config.yaml
n_experts: 32
moe_layers: [1, 2, 3, 4, 5, 6, 7, 8, 9, 10, 11, 12, 13]
normalize_top_k: true
n_head: 6
schedule: "wsd"
decay_shape: "cos"
final_lr_fraction: 0.0
doc_mask: false
train_tokens: 442300000
Below are experts of layer 9 (counted from 0) of a mixture-of-experts language model. Rows are named up (a neuron's input weights, with its number), down (a neuron's output weights, with its number) and show model dimensions 0-191. Each number is 500 + 40 x the weight over its row's rms, rounded and kept within 0 to 999. Numbers have three digits each.
Before each expert's rows: "raises" lists some tokens whose logits its average output raises strongly, later layers aside. This comes from a sample of Wikipedia text that the model never trained on.

# expert 25
raises: " and", ",", " ", " for", " by", " of"
up0:527582546607469491457463503471489536526465488528467498498501563503501518510406468511463474485450522458492577548487520429607447471553471479352518471467531497478447504536510494505510483537574496474516475525507525542474458477547491474548519535537464442472474423501417497485499521489482457558501502479486475534510525464512473470512521536469535462509459511464466534489546490514531532490467480487508535547536452460469481466488545452515463452593461426428520506477562521516510493366499481510475489448551496573432485496482522519548530525461408518507504421513463540533548552519428465464
down0:489497460494509505479465497527446512538514481486509427505508425537518497483481480459463469533443527480476474430489478541512521509538532457543495535502504484518502484528501499502434498509518467504485514490600585549521573504530523523494497429470586503476555486573506522496564514530585494497519483506485472412534522479466505467386583575527456499529480459462515501485488481535443533476565525485419505481420575534525495503468432485535505500460504532497534435538439521489487528507501575339482422486429511482520484537487484564481512521493459537510521533557545485529475539430566399547
up1:474587532519581483593567528461502498460493471532496490558458559450547501500465509488459460487482522497556496525524501501463456532532537460379494522559570529445520448484539440523535586531515530531486493479552466554540492443534499578523478530552453510555518517563491482453575530450547467490497523521399507505531492499515480534487559510523490541518485578549512454598450506529491517474511494490514620506515481485571450482501493491472404478501550473476526559491495494536591467460434512420536486463466446447538478474502503542518429498510491545444511485558517488491518488517509479540
down1:441505493528575475478470543510449503508483446457510419510429490502446589532478521455458500554464541536466471516447488466535478509441519455490514421516509511438412519476571500444489427487610515543559498565523557441560534433439427481509499472540538527534545492570502449513501417525490508521455476552534447474492522537571556512492512534503534494474536450506520483485496567491482535538485551582492493506468507516496448532470435467533428455446492478517547452469512495481552483486472454556507528429505452457494484505501520505520570423494522462552557481530507556471503516470434576528
up2:479460484546472535585566492451435481518537507519509507536503520464512409413437507539520491467523521524523490455532507443444516553463474537474511483493451454487485474466465543547504544504512514540581483536410500493491484495494546495497468449582564549538395519502523476568585592543430519502414528501505541499469503484495542416495485439538428515510534506473402531618485506425510495495517485520444586494512487465568453506505466490427514467501492490487500466479487492510519460503432503527468512401432538528540468512522535493496504536533509443475522554530566491514492487517443504510
down2:489457466522481556527497535469502532469536494480505535478403504532525476460539483563483526500547493457499452469563496482465452455617457541580443395405505467505402475546520429438446488456519480496507495472477458504572548472526461455570470482489485540453464496539455456503496508514485498528545517530534537521521533498417519576569472468509486484507508528565546482427500494504534442489525484459550466479560498527531511464551550549482539589466474510496457441460514461530531548504508510430540541497539452506486454540451424554523568436528494520447508512425518509528504476552452535494
up3:501516506493566479525470442487507482490543569506536470514457572531496443440442510520461582521492597405473497498514490541577578518533431509553529520545472402490507442447517528437550483529497489500535438456516496480492479490495470463507525445477513497522527489503499453516435493569540498482505463499505498516473462472354477482481494507485494531543483547527397527502534523506471500488519542520461511572549534483509513533492489455516563507523489548511481484492500525513567542438520500459460409525503637489510476482553453519422507439482413544517464525433462536502477490518443484564
down3:527490489534556501495435466508441540517480491604558507527575558482538579443447451493471524480535470474517435505441499536474489575553478503449519497480478545528498547554506608483486519511528511448495517518440514541446497462496555537464567548521467572450537506541477632464520483436445475458460515506519535530525495471473515507546453548463494538548556538470507505523444510431511475491451508477493538486478509513529537528496586554508462553438444464518510546505499537488473443492556465495560568462476526542548494464499484487499540479499641551440497521528531513489487470513586490508
up4:531517546514495515468552428566563495462563527566547502460505597479504455583551479436461520538509492412511540542517529580517536494484456514482473530532543499514514492514510500514428509470482452508470544426536506462484504503529567459450505481530502529560497543419511535476563433506557498494474498481545492458425553553547509503519533508484593490544537532513524440442509523501434471493525478495424507429544534495525450467515481488557509551532454461476457479540470475566506521532454502527537461489453497569476434486525516543501505468527486513485377478480371501500481532549516416504
down4:520510508513547478490529490513498476563469509555458464502498490495537548520453529530501529490455475532535463474453509513441441513503510498487441510524461522570514444541518506504576449499487486484487568545505454484525488557474458505404464458455489489470503452575505404433429470536580434585483550508511469477564507486526479590505442519483479537477448562452531513379532493530524554546445465553492439512444493486574576540528472497566470479560495480416538495435450543501503474521527519487467545510514547443527576480538455488458476527477490524554460448502499528496553543460409478516

# expert 30
raises: "-", "|", "2", "Source", "1"
up0:471468447533451462454443555481414539496447443448433487530517475459523514431479508572576430476515558492541563507489493551496500531516551527427558505495507481514567490500573425495496496537521459561473515550601477505490426462536514439519514458534456458523507519524535512508580444455449515574573490476485520473505476474502508444467455513533561512450511643491454590452531570504471510489500495417550515493477459512432442503518482488536508531491432502528455454484476562522523496485532486466443498489469422500524472502503483561526505510497488487501538537489492468516483551463456491436
down0:543573489542447470548526544518498517432557480563487550517463472492402476487542522455530450498517471486465462490501461527573525473508506474491516525484544476494485525485526537460482538505466460448467491479562464555491490500497423462542509467476523561525442530516471532582553516471532485491438463619504534536515466593453455546511472457466568492533474479509510520451527506513499461494513450497562486574432508519426499560563434494466500554535498504459498498439548533589454573528557472489449489460449489487563538506496432442483469510475502410452506461418497451532568483435485457504
up1:474445517516540479502531483495418473427545535531462488452539448537485530479479545483529500564503515549443536533463495464521560496559406558441440484450471461446500523638453568468506529470504512484495484500448507509501509527526512469504606465521499477504572483496523441507475465482496445465459537591467558529428536492481504525474444531499532609477499510541519475495460497511438572502536535537473483596520484440445503528512530496462615532510538511484475515463533541536413503510428453546507497525511456451450526457501523487508526440480463498491438458492532458468431525526496509481
down1:551604509507459481483458463490485464583457483502568528510531479451541421503508466494558483487536496535483464465542474512527429468433538470493536545499546566543528595495534508477432583522562513508397557497517501472441483510443418483629465495463493528523507453451475532455457565500516515488489484458466540533531504544523526538545491513498463437506527510550495487561520512520549515496449528464553538518484425500514486577546466505512417484486482515570473569514517488469491495504567522456451519470502504521550467511458511479544483555545482543533550495503531506645534489491503474486
up2:509476507492509525521488496568466526503540496467507501491449480490575541508504427476423399604531522429605494549520486541445474501444545489490483382515484509544535517553523499539463476524462614507466534524476472496524480523438438520494487451568481482384497507479531504540511513513521487500463517555511474478468494477457529536522504413476509460500476498413532477529462447461448533525495551500535545470521490609501458515554480507497478555560537498614467503473487451530486441493498536552482482462543519474514462549486553533520482554558471505513475548513544426530491523483489524423
down2:523467511446492512441538444468556471525519546561507547565517533556534435454482529563468566536483538532510480530502492424451434486514499499509540540520506546534569545530525565487503497499534484514478439533521574551408529470547524434492470528521588525489492481477524518541483479503468440436511453554497506557622504478557508490524524490496608536406500423509469503490529508548498487480462470503518539449471488475512476485390450493472505531514542435518472481452484477597465525497481513446543463502474478498415497481531493534508494522462532546546497531486501459513590446460484429561
up3:514538450512500483494563509513463537460486471465533429525473468475521469477471507458516431505559463507554451492511412500492626526541487509503436552479457463535501509535529460485523495435574536498457579510576537517540507510517430436564510509567528429502532487530452470513529447481435526466502495464541552526509440506542483585440480507640497505487420528524516528580532528501481415361522529513481507425505500529489526514455527519481524471580549571495505485552524555468545501520490463457488490536535510459502489526486507501482490533430462504494442495461485514538493543497481494537
down3:469475518527457553437474540532491504554529502514504465479475506573538494541548437549555501520518469500430437551437507525546487490521496480481603435504504454535435473504511468472478502517511435445503524517523384495462504549506446511473454498470525511432479451534423578469498435555591502567460523504478491494449436482545463376527461551475478505493488503498496473558452492472572532511403539494516477562463508517452518470514472502509525460529475488486505418490456513513553572515557548522480503469518511565500515579497532515506460414524484514544498515451555562487460555468486509435
up4:542493517501602542461529457578514574470496478567538467534478509471493456475506506517558510509438589418505462512578545473461486535510489478428536509472461487535535420478533437493466500469475470551573504563559549505516469548481554555553553584518524579547566549507499507490474510525483502497538502508573480474509535470536489504498443463417431485525511513535579565449398535494456530504550494468532475517494523533489498483466472507494543531486545511456509475477489493514501456501531523488471466526539485533426538476477451470510495433545392490551540452477488537411447535488535452449
down4:542560507452419521523425522504401487508487486495479511455473503509532532479515500445520486564568496499505554521478488490508459546482558513489446463537553592515475445463486419526549481503549541492513445517468535441517491444479505484485454513594487521478515460539442495572482484483551462471519558476470474605493507440504493495486467504543533440544525605438529465525483431473494465475482398551465480511536508494481539487412510518481477449505591502456520447517441468500462578446532473445498523492490485436502530458519510521536503586471621495513524532531491538463494456471559530498

# expert 6
raises: " and", ",", " with", ".", " of", " as"
up0:491453579496513551500522478543510498522518538480426535483510549600474464546528371444474508455508497515478459541510454495514503523489508509509517467558545483487455529430425520526452489415440490505530515476496419424563540451510557503529469497497568467521492496513501490405475518496527560511515514528498497459510499499524512526545516470513451526477462573476479476443483522478518498563486517558492466509462503480533523588544479524518591485548464510428514455499502496467510501431505463442515536623479513575384521509455558525468498479501476488525496522494486580514579446566456565538
down0:537489446521455457519469505509493492532606509476529482492471467413519506468486422582516445501509508464543451492413503448485546515481519527498521555477417552490525464518574504516510493512508516495546557513486465481514568519466435532489501496549401449472514467509500436466487513523533438516507494527488551443473471541518608587454431503540505539518459472423515444512578538561443473501468484457561527490480511446491536471469511527458519481540508495471436514482559482552507468454524442547493481450550414579458467461491485508534459526514538453580478472491536433527431568457508538500
up1:490433541573478556497453557498445567428423576535474524495455505512481492525492502465565461556558464461503475481484539556497489456442513444540481542516528534516531507490458550540509461433538468550484405520592466482424526464504475508511531634546494459502486529449551511494493461459536516544408528484459473507544445470452518484439498515490488451481510497450488458517465530467533467511557426549496523447508476557497420464473482547545453402489501518494524468541583545488568528500488405541533493508471463520494444462544499525459500546587512514476492492507500511462524517507494468497
down1:520496540512579428564526472506534411534573544537499475408434479531498441496433456422405496408497499475449478506491519495567520572448422569440466499522453483539531470469501482506445492544516557524486526527536487454488500543459483492447475423473513510548452583488480473527467560515524475464587493493497550500487527479494536524431463516430529492505507507514439483499479519482484501558437499458519456468415555521466457489578509509555508513559580516550581507474465530487477505471486559468504523531473499511544560505505565430462552479531482547565467498463495533481490519466498519521
up2:500601554578527509501536504454547470506544489605482542540508540432490474469478464521546517489495489441491602544450441533460489485484561516541499576498495561467557512500540461497477527437504481480504490500457481464480520611464570494478532494463472439523545514494427485498458486495495495505495475452500507566506503501547422624495476524444513504449509477485564557478433507443524482499504501501446464483383448484517470482447487501539506491475520530520496502479502588558415518433534485476602522510454546585513534501518494526463520485490443569537518502505456519467532464470486493453
down2:494446543501435420516517490511489498479527505456528517515518418507503514496607506495493525501433439545553457593501556463550481433511425463533490485468468472524453499486503543518503505568426504475565564499489493511547452432519481522481528475510493522480568455504478491466493469473558590502502476485460551459519456490517508537475489560518499421576487553587541536539462529618475495533491506551427509569510545482414523525524461462487539444498493496500508433473536421533545428429477497476478457459531491464500513524447521509514566456450548506484477493542477477579552551515542540497
up3:504485556478541522423559479574508558564506552485504518545465482512491399530587425513570537479570477478519532542444477511577552537471435423501444532474531487554484587568475528448535473471399512490519518453478498473459492537471492445535496486486520468444434567475455475496502568475500486487486536518470478504580515540476534555471530493389495481505470457497533511506515540476524423530419435489506428527490497492530428527554490471523448502550517492578495576445501479513473538491506553474474539498496532569512539525492531501564465506528510460515507514476489555470479566515473488552
down3:444535511504537505531445620459512501479538467465536459544435535491505467471488504454524483476481487497493493469518545488505394495484411579503487490562536554568408425529489520513530579453555493511550557483535502497472519420556458562455392382502489530553485520499504505540467505493565424522494481482539474517510424491516495467508473481504456526543478511466496503484483421499506483490472467448486521498506469491449572543576440494490569549532444461474526491442533510520512522556418494418514476514524547485493516427479447538532535419507505478437490536503523479509503539496532467500
up4:404493554544531537471511574511438519474490505538511463525489509494387456446480431499519496507478438461510470492492458485513445517538627475539505522460506540472488496494540542499520613462480483549523484518418509526480489449469543504503494527517534516557466498559528543474496500492534444521497502581572508540425504488489414536481504495487407435493551567502479539463488505488471482417540439436443476542490458464535487548595526498528475582532483484451522460563520477507512521581448481445513511576598478508543533501490485538524512526454557507534473543506537483497507484486498557487
down4:568509471491487517538453508499519480411514532540537474590496481573492537513540469510553474417516474463498531472459503542461476479447523426508536502473498524508590525531438497455510488507549459500490510406522536527518474489526526557435452574547495530519474486532495465536498538532449527585499537417476452487470533518483503508484451497475522455498505514481530466538440479533425518532488541427527515537556496540548531556507459455489546463461433524484537535506508610474553482505447494531488560486489492522512457524457439587479459554483528553531459547434592509426497503382536514551

# expert 15
raises: "2", "1", "5", "3", "-", "4"
up0:563496442507485561519560564503579491537498464523516558541484492481519470509521520485515460527486534470599503451447526516500489429549532426458539461544525559517482447511493467477455479493502454454526483495547531483600549534570439507526554555549553554446514470484461497461534575520426526435537459475542447532529555519468529456512511485512540572477560455492449473467436518456445556491564495458472529490527459525566433472449476441477529419499538438527468520510555497541471490471548485536470537470522545587491486483498529505461479460517497510466530600523567504457497527515527467435
down0:478522521497525434405506537488394461530449568542511468460519478489534467523450530467510507458504475454575529552498464465525507562555583501475450469495498431485507485577549457520495502496496434552470505528526495522476504440475523512539476485519476490480502552524482526478530544443498537497530465439541542465512469489574444492489472500548502412492547552538479504524558503411383452586436515544525433543470441498570525552525494459507577500508499527482541470545437478406527574490518507472505509521472489458540432498499590541503504531471556508493573441508555523543470508500517490512
up1:495552529431506474492510452476500498544525496571430514516494497471523499464530482461505522568542507519549505459503495461534500506600509500522435505486545514477543395487545506537487547409448526508423509489621550463496535513483573544553517465575517491501488558487532471497503488558503561452538538471481498571498454518502453496503390465461459534470576507472481501470443464473474495462515490473564448445496560544481493459524527602435591464471490435497490533470458489465458466517474554497569491476521564507547521481529494445542536412481491558475525482479500509433467477490484531430
down1:474507448549574500496465576447500361499505520456520496570524516467489492488491527545506494495514500434491492507577476487484519473466501513519486502511504471556492523518485558499443506539487478472501520497449452565524431501446482439471491491478520559523495449599439505472529490465529492501588519481445476549500470524504501455451490483514531558497530463539433543448511497465446532539452550438525532535486461479450442493619430476503480516490546520411408453472503508460469455546515437506471622474436559576549550444453428536501481481541520456499517464460503494538505493507500537536
up2:489523535519493543514467519500532480515527421439500490536488529514446507540417599478509444512614479525501519562421492412447561464481508435470551482472486471456534463559552565429476486503553474547508504522581517532464504552527450416482439536413493508513474464483498483483559506531480478560526488482449490509476484486472512490523512390420450501523525535471496557578475537512522449500496489527516507519512547467545527523424507509516498516499430542554446571533514514499482448407490499470505495461479468534518504515497410488444497497515480592423517506532529540542503475579471533495
down2:530488467474440476545572467530520501519515490486507513382582560494497538564545452529479567466497481526554466514508481478503449520485484554548516433530496466466596474517508446494535508509499473486492445352406491416510526493440430524477515499466501381476606542552568485572497463484466493526466596519496528501520449558500488509509547580523526502453504513499527484441527455484464472513522488532509562562494519474495510499517475486454541513514543529558557509551466455515530500506509498449477508549502435532506513505462533525539479513474513463438486540523447487481516459498457549420
up3:471421525421459505447487474498539492478517485544469567473492497489455393519544487428517438497480468510481529410448495520557467497539510503465518583476565496553527494499513487497452516538593433475518484523450483518579478492506466596496534470493417553493500517539522488456510486519475470605506519469564476476486503475530504398480494530547516487472510494450524523481532482474468476488539464492435454499501502486496454546473507461542529481579499537556504547493510412504465518554443469508476546587489534516523538540487467536439470527652392499521551513513474542477515479529510508496
down3:482541478539478505504543484584441522575519449485485434508512418442441523483434547520496532437514485470455488569483497469487560446476504526593450565531457548538531502476520443505535549444462509503463499476555500531435535457506542478477520546537487499503520470513494491525534537523532580472486474477566468510541522528545492532514457466464519525507497524521512467548501522494437508411499555510555544524588519528512451486509547540537484471511512527460482509506573505534526567544580546422515538562467502480511487494399437516452642515411497507539507541512586530498508539552492532490
up4:481474512536518532485498466493587563463509507488567530479486470574527555487458498552540551522472597579495451516559438515521573519521467446527541504457448511494523467462515474500512560529488465509515621481544496462537496517492518529519470494482494462494535472593560518518532476536496451536494505460512468575506539478530488537555518524570468598473489510456465489463502488473512509519511458479537540521519558401456460427466506504550422531542522527491478466488494514547497532493598514406520559558488515488507520481481499525406489421521504524525451478478398465517540500552420567475
down4:552526399524519550469521528504519492477500424486482491483434480491520485454479489444589517455464491470515543512436577440478541516501497456442535405525527511476384525430478479438544471522499472503524472546501533507513455497502501472486519515552509503465392460533511472567532504509530522443466511527512415579478538431487516526558482498504525508472510494557497540469506472565491576471473512492510454518499497458518456477431499520476585486499606472536521552562551456506571556585422501455421498550508494484525536528513528528513541540512445479460538543512517515494520477395539501486

# expert 13
raises: "-", "===", "a", " and", " of"
up0:530536464584515487559451562502528527511407477509456479474489485550496547572496454487472511495472519515480616441445531484458535506517435491458532543513510531526506466574470553498554540396455461518446481524472502545559560477489482450530503498516500507497499456509567494464585517468487551460510487629475494482460452495506484477536509451538522489490496491503464508515523508480563518567581465517521532470496460485479431507467546503562506477533442489498446510490438508542420458492426505472505529473520484512468498573539521483494571419533558492482415482461573484496584479582457464475
down0:515389436494447431505517489456504503488472423513496408497558502428451498491553508490516490494493493495480499527527477557498519497506462512502531495516451510511482489477504419550429548448571526520617555522528530404550439512556538518487524460508478512489499472560488498539521559445506552454498535478495524510491470488553558430525531512499537560488461462528572489546605523549460552562523489546438431516509528532452472540479473544475563512481492513530529462504493457530544426520540505439542500450511453508481462491491563530520523482494507448570472507520459520470439595577424484522
up1:519526511518495457492512536463532499493458519518595474533509498546574477474569462494544409555571502509490542430430580486548466520470450446508523490503544582505435448544503498511476438520503558499563454514521439512507519480513440482518453564492549476558483561471509492489538511495545532481552520533555451481484552574538531478479458503465521446560473524459527586498502573513580458534537451453521506521469569460517482572571451399491479471503519540511506503602517477530519540542528498535494507441499481470483454523522448459468476487461422530596494540474534517508474526557483532526
down1:450411497525513494479442485519430474502441493558445581570502478516515530608512478548492576379507574492507526531510481529558500482500550470464522469465480510509496486502557564434499501431615470548489433508477513479545456479470521525431532580495489473504538530474463473564449503481457513534424473521545519569530545538494490508484476538491511513539518467534486552534448551510492511500537531497582454507519505501568505502504561554530478569569545527510499487531524489477475432481480452492474501545534497484496483464564572486594541519575494482543436463437527498566528481504475497467
up2:509446576468460475445573470464539482488458394541503558511503460484463447517532566548580564515572498500525539534453547510601500457517497484456559485454482503498506432526468526526499505488492525590512468450461494493550433446462462520520532564453515436491525547483474493451478483526519465467515493522443477493460570491468482525447487470568524561507454464567532490458491529470492547511536556484555472502495466554427517497474473516563522603573588504507476494496507451555482480524511551486495431537502458515507477566487467510510447505406538523441499537525562496492500594519510458515
down2:405489553466539496457456533559551460465550470532527466478493507469541489513542472403496478516506524465476508450435483566456483526493540526507553581495518493460556559488476466558501480570531510564522480517508598460487583516564543544524510474462519530508503465466475482495515503521511443496483519479473456468470445519454518569510542536478472421399493424565493544592478477509426470433486482485471542475502530490477480470529549486482450492470493575488500494522436528509503449480479528448530505505546447525465459523432530456493556458503561502524601440512402541518574483503442532503
up3:459476499453512476549521509474474504470407501464463510436527410463519526535454468538502526473521454530483533451531442512467480484386486507495506533503515544465479479462532507544494561477510452391528440483506506558526469496456503484491444544530541508495480515502513467466553458518523513486483438469466475454532431478568499572551584497480540471571519544580500504561479530534487528483523440513485499543479511570512557508415525381578475534523418484485481548538484523560536471527529469508551517491545518440491497474543481456487451474544471589508505420459529478541430507414475464529
down3:569486522484475501506543431538473472551531388504534502498511512499508557539515374502451479468489530513455426514524518596484549540530517458450514508516513447414580533423524441532500518526570524450435451541485524476481481543484465489503508520492489480513446442521507556528520572505419465503483539502466466471463574522465526521520448502440549537531540490457479538521529472445467582523457444535501473532507557455438463498560407534470464547479498522427486516476474464484457525429539554559507519475448430526470578462540484456498483484449540483471468535454512475510480466477484533479
up4:451506499484493538528536537562449559481524500516473552426502508474550511503494498565529497494487413516535431449508491490428484469537524558493495543503521486560496532468495465499491527497495550552480522529331504508523496524503519495446474604500508514454548436467464456474482468464439560459519535516512494430533419448433541559511560568506539481442485485525527416517493510461414567438500525522475442489449546486444510462497426535513452488508465495507515463507555538516476490526503488519498494470502593476561548502429493508496531512526516528501558508481559491577526488525451594439
down4:531549502476484440525502554440506453514500488485527546554536490501529468549487575526548511490512502485509460432496501529440490439484506444489527484472494496457415466471520543499504467463540486434519500492467551573478440531498451515510452474542472551462447422564492555463573560473512546551460520480514531425468549537551502515450541480386460508518541518504439526456430507520474562478446474385580500492485456463481500483464487486535420525483475479485445447501479518467478506492438543501453459486441479460554536494488588503449524530524429486515480565583546423487481553524533440483

# expert 19
raises: ".", " and", " (", ",", " with", "-"
up0:523544527560497567512421451513572427495530466525519488465488481547539493525501574508518585459503519531608522532490536505495525485435485471513506436437556412529471475476475524501481411519483515521465492558557522481523549502495491525529549432477551467467476530501525417552473565534572508465533454422502432480463507523542439515406560547556476523489505528518531460527456486505539492533486410516499572566530475536430506492464487530485493493516440523537440511446485575430537419407505546540481515572502549538537502482496508501511531464477476571493479450498484523497531506482487490493
down0:484531484543528461501435541492409450551502510518540453536559464535489564475487409508457495487507469466442543461540504569503485504541575490493372501498577487531644478474536467466476476493470514490469488504499468470453504480484489446448480516515471454459483561515471504505537463540471512518492553537581559490586481515528552483541556507456571500554453546465529451537585443505441494514523536529391460466524491496490471470514493504501473483529505492500473549483477477518521482496582426444510538494478464530491481512496464505523419455467542485481524507533645521511529484469508497470
up1:542496481494533490434463465431448562533539523495524504438543549491559523480511504460539547583441527463472580545484564442533538522533486465463513471565506525503446552594530465553522523422415549509462529462513495490519468454521518496539526486506542493515495460471509633459549525485466407513513488532533518508504509498453521492498540441609538575523491553489545460493520502470547487502498463513586552496441546405507506494572525500502478534477489437468519518532513509532497464512500489458467461552460475506523604468485518494524489498439466523534455475512578519515516395473489471473
down1:526519510539499514507545502465549539527481481517477546503520510485504405382554474451508480503432524538513571446493478453625539512438517494491522483496422489522547515468550535501507515506502470498436443547588552488467578507477535466480509430603522507512529462493501482476451521510480459515548558517576572426474482412519607517539464471496549516499471519488423501512551447500451495593445525469483500557462464497477551504553539480460511456511575484461545554486506527501501501429517435517418496478488499421478541520494487554520449529531496487527507527499472510480465510538510453467
up2:523574525496459469527503555490446502506447463497556514450504437431410511500526479558500439449473482476494457527484449558493479490470498463550524450466551581495484590523434577486538469491459506438521595493508468496468445537544502572506447540511447421519522485495541547515428438504503502507472531535525489475526428572456574543557553484493438548537528525514539416477479531527508507502551514530508505411496516510494500488542517512557483533537526576478467454472515476531528485493517544492562549522533489532460441452549592441492468537512479509489564534535508485488447511415424519502
down2:469462530506552523525505525469513497506452506508517525515513567501454457560522503450534503507469497471484502509483458550506491510463509551572497461507492528505512512506457415484547486482404517485546544468547467554474484526428482526516535509465545465435492453548519491590494470561455509541508536434455508466580531596519458518555431516544426539484444461540471519511514471531527444476490443461482568545516523582505486478561456456496552472578491473493495541447620541531524438480472504520475495496519572506512475609554489526527521471530448484526452523466517453481573391474416476487
up3:554483466556621474509445494464536493525366481511491471487525503479538487437512469520465505501561502550527529555552459493475410545517505436476455524482422529507471472504484519477411497556548507482526597483467491413507520500472547593452498460481565508511516491486506539484506518506538452440557538499476498427491516546442478483579560463562501487489495527468502458450532512440495506474412459511520500523491487548519548498503507414548485528597465483545541525497499409515451444428513452479461539501494503502523445474502452490546483514533445515533482522480480511474420451515559518477
down3:492477433469445496467513478523497475494553497540444535505554466482487487475620448513536590535520428534525426468584467579513623499557464489522515482497569538508561457512495538427527423433509519472458524582496562523426480490570525534533467479516553513536516543545458488485506458489472537507568499494480484489451450492488536542492469440529525510514495600563509519505514544553497449484448502519570536463542469549477457509542518437514462462431535513564510486463509554512460439509469467450470466474508475424487460425489456482486502556485490528497514530507515501516493546506569544521
up4:513535459444559522503494460479500485401469430481468487488499520443476526517508475547487443506433490480471488604460493527500509473448524495539521465550505433499545461497476517489536543429549511548472439494432528503490519476502452553606492505480486507533458566594446529519417449493420495486531460491516469510493501440506544483513509537489541477502604486504518562557532544526563480466504516388497487491447546429482507456500501521514541428499552492523482474463526517464535473430449504583481589508487495500568538416575464481427517560527533482553504480535447479503504461514527507543
down4:528491497487557449459493482530497487539465457475568520515485506461525565559558539474473475488436486518531496533590571488479451615497470483509511453551529546542421529402446439507538558538468457503464517559535461571513536508516478490544464470526428483527544445564575465446503559510476499509452554481549457497599436554498571507462519583531477413480462496556496435488493509389512494484440492468444480497502535472477530546503469475510483434490510521450528479540450454526452486507496458480527502479498506528522477528478543492528521430463507462480472423492524523579473506470512496533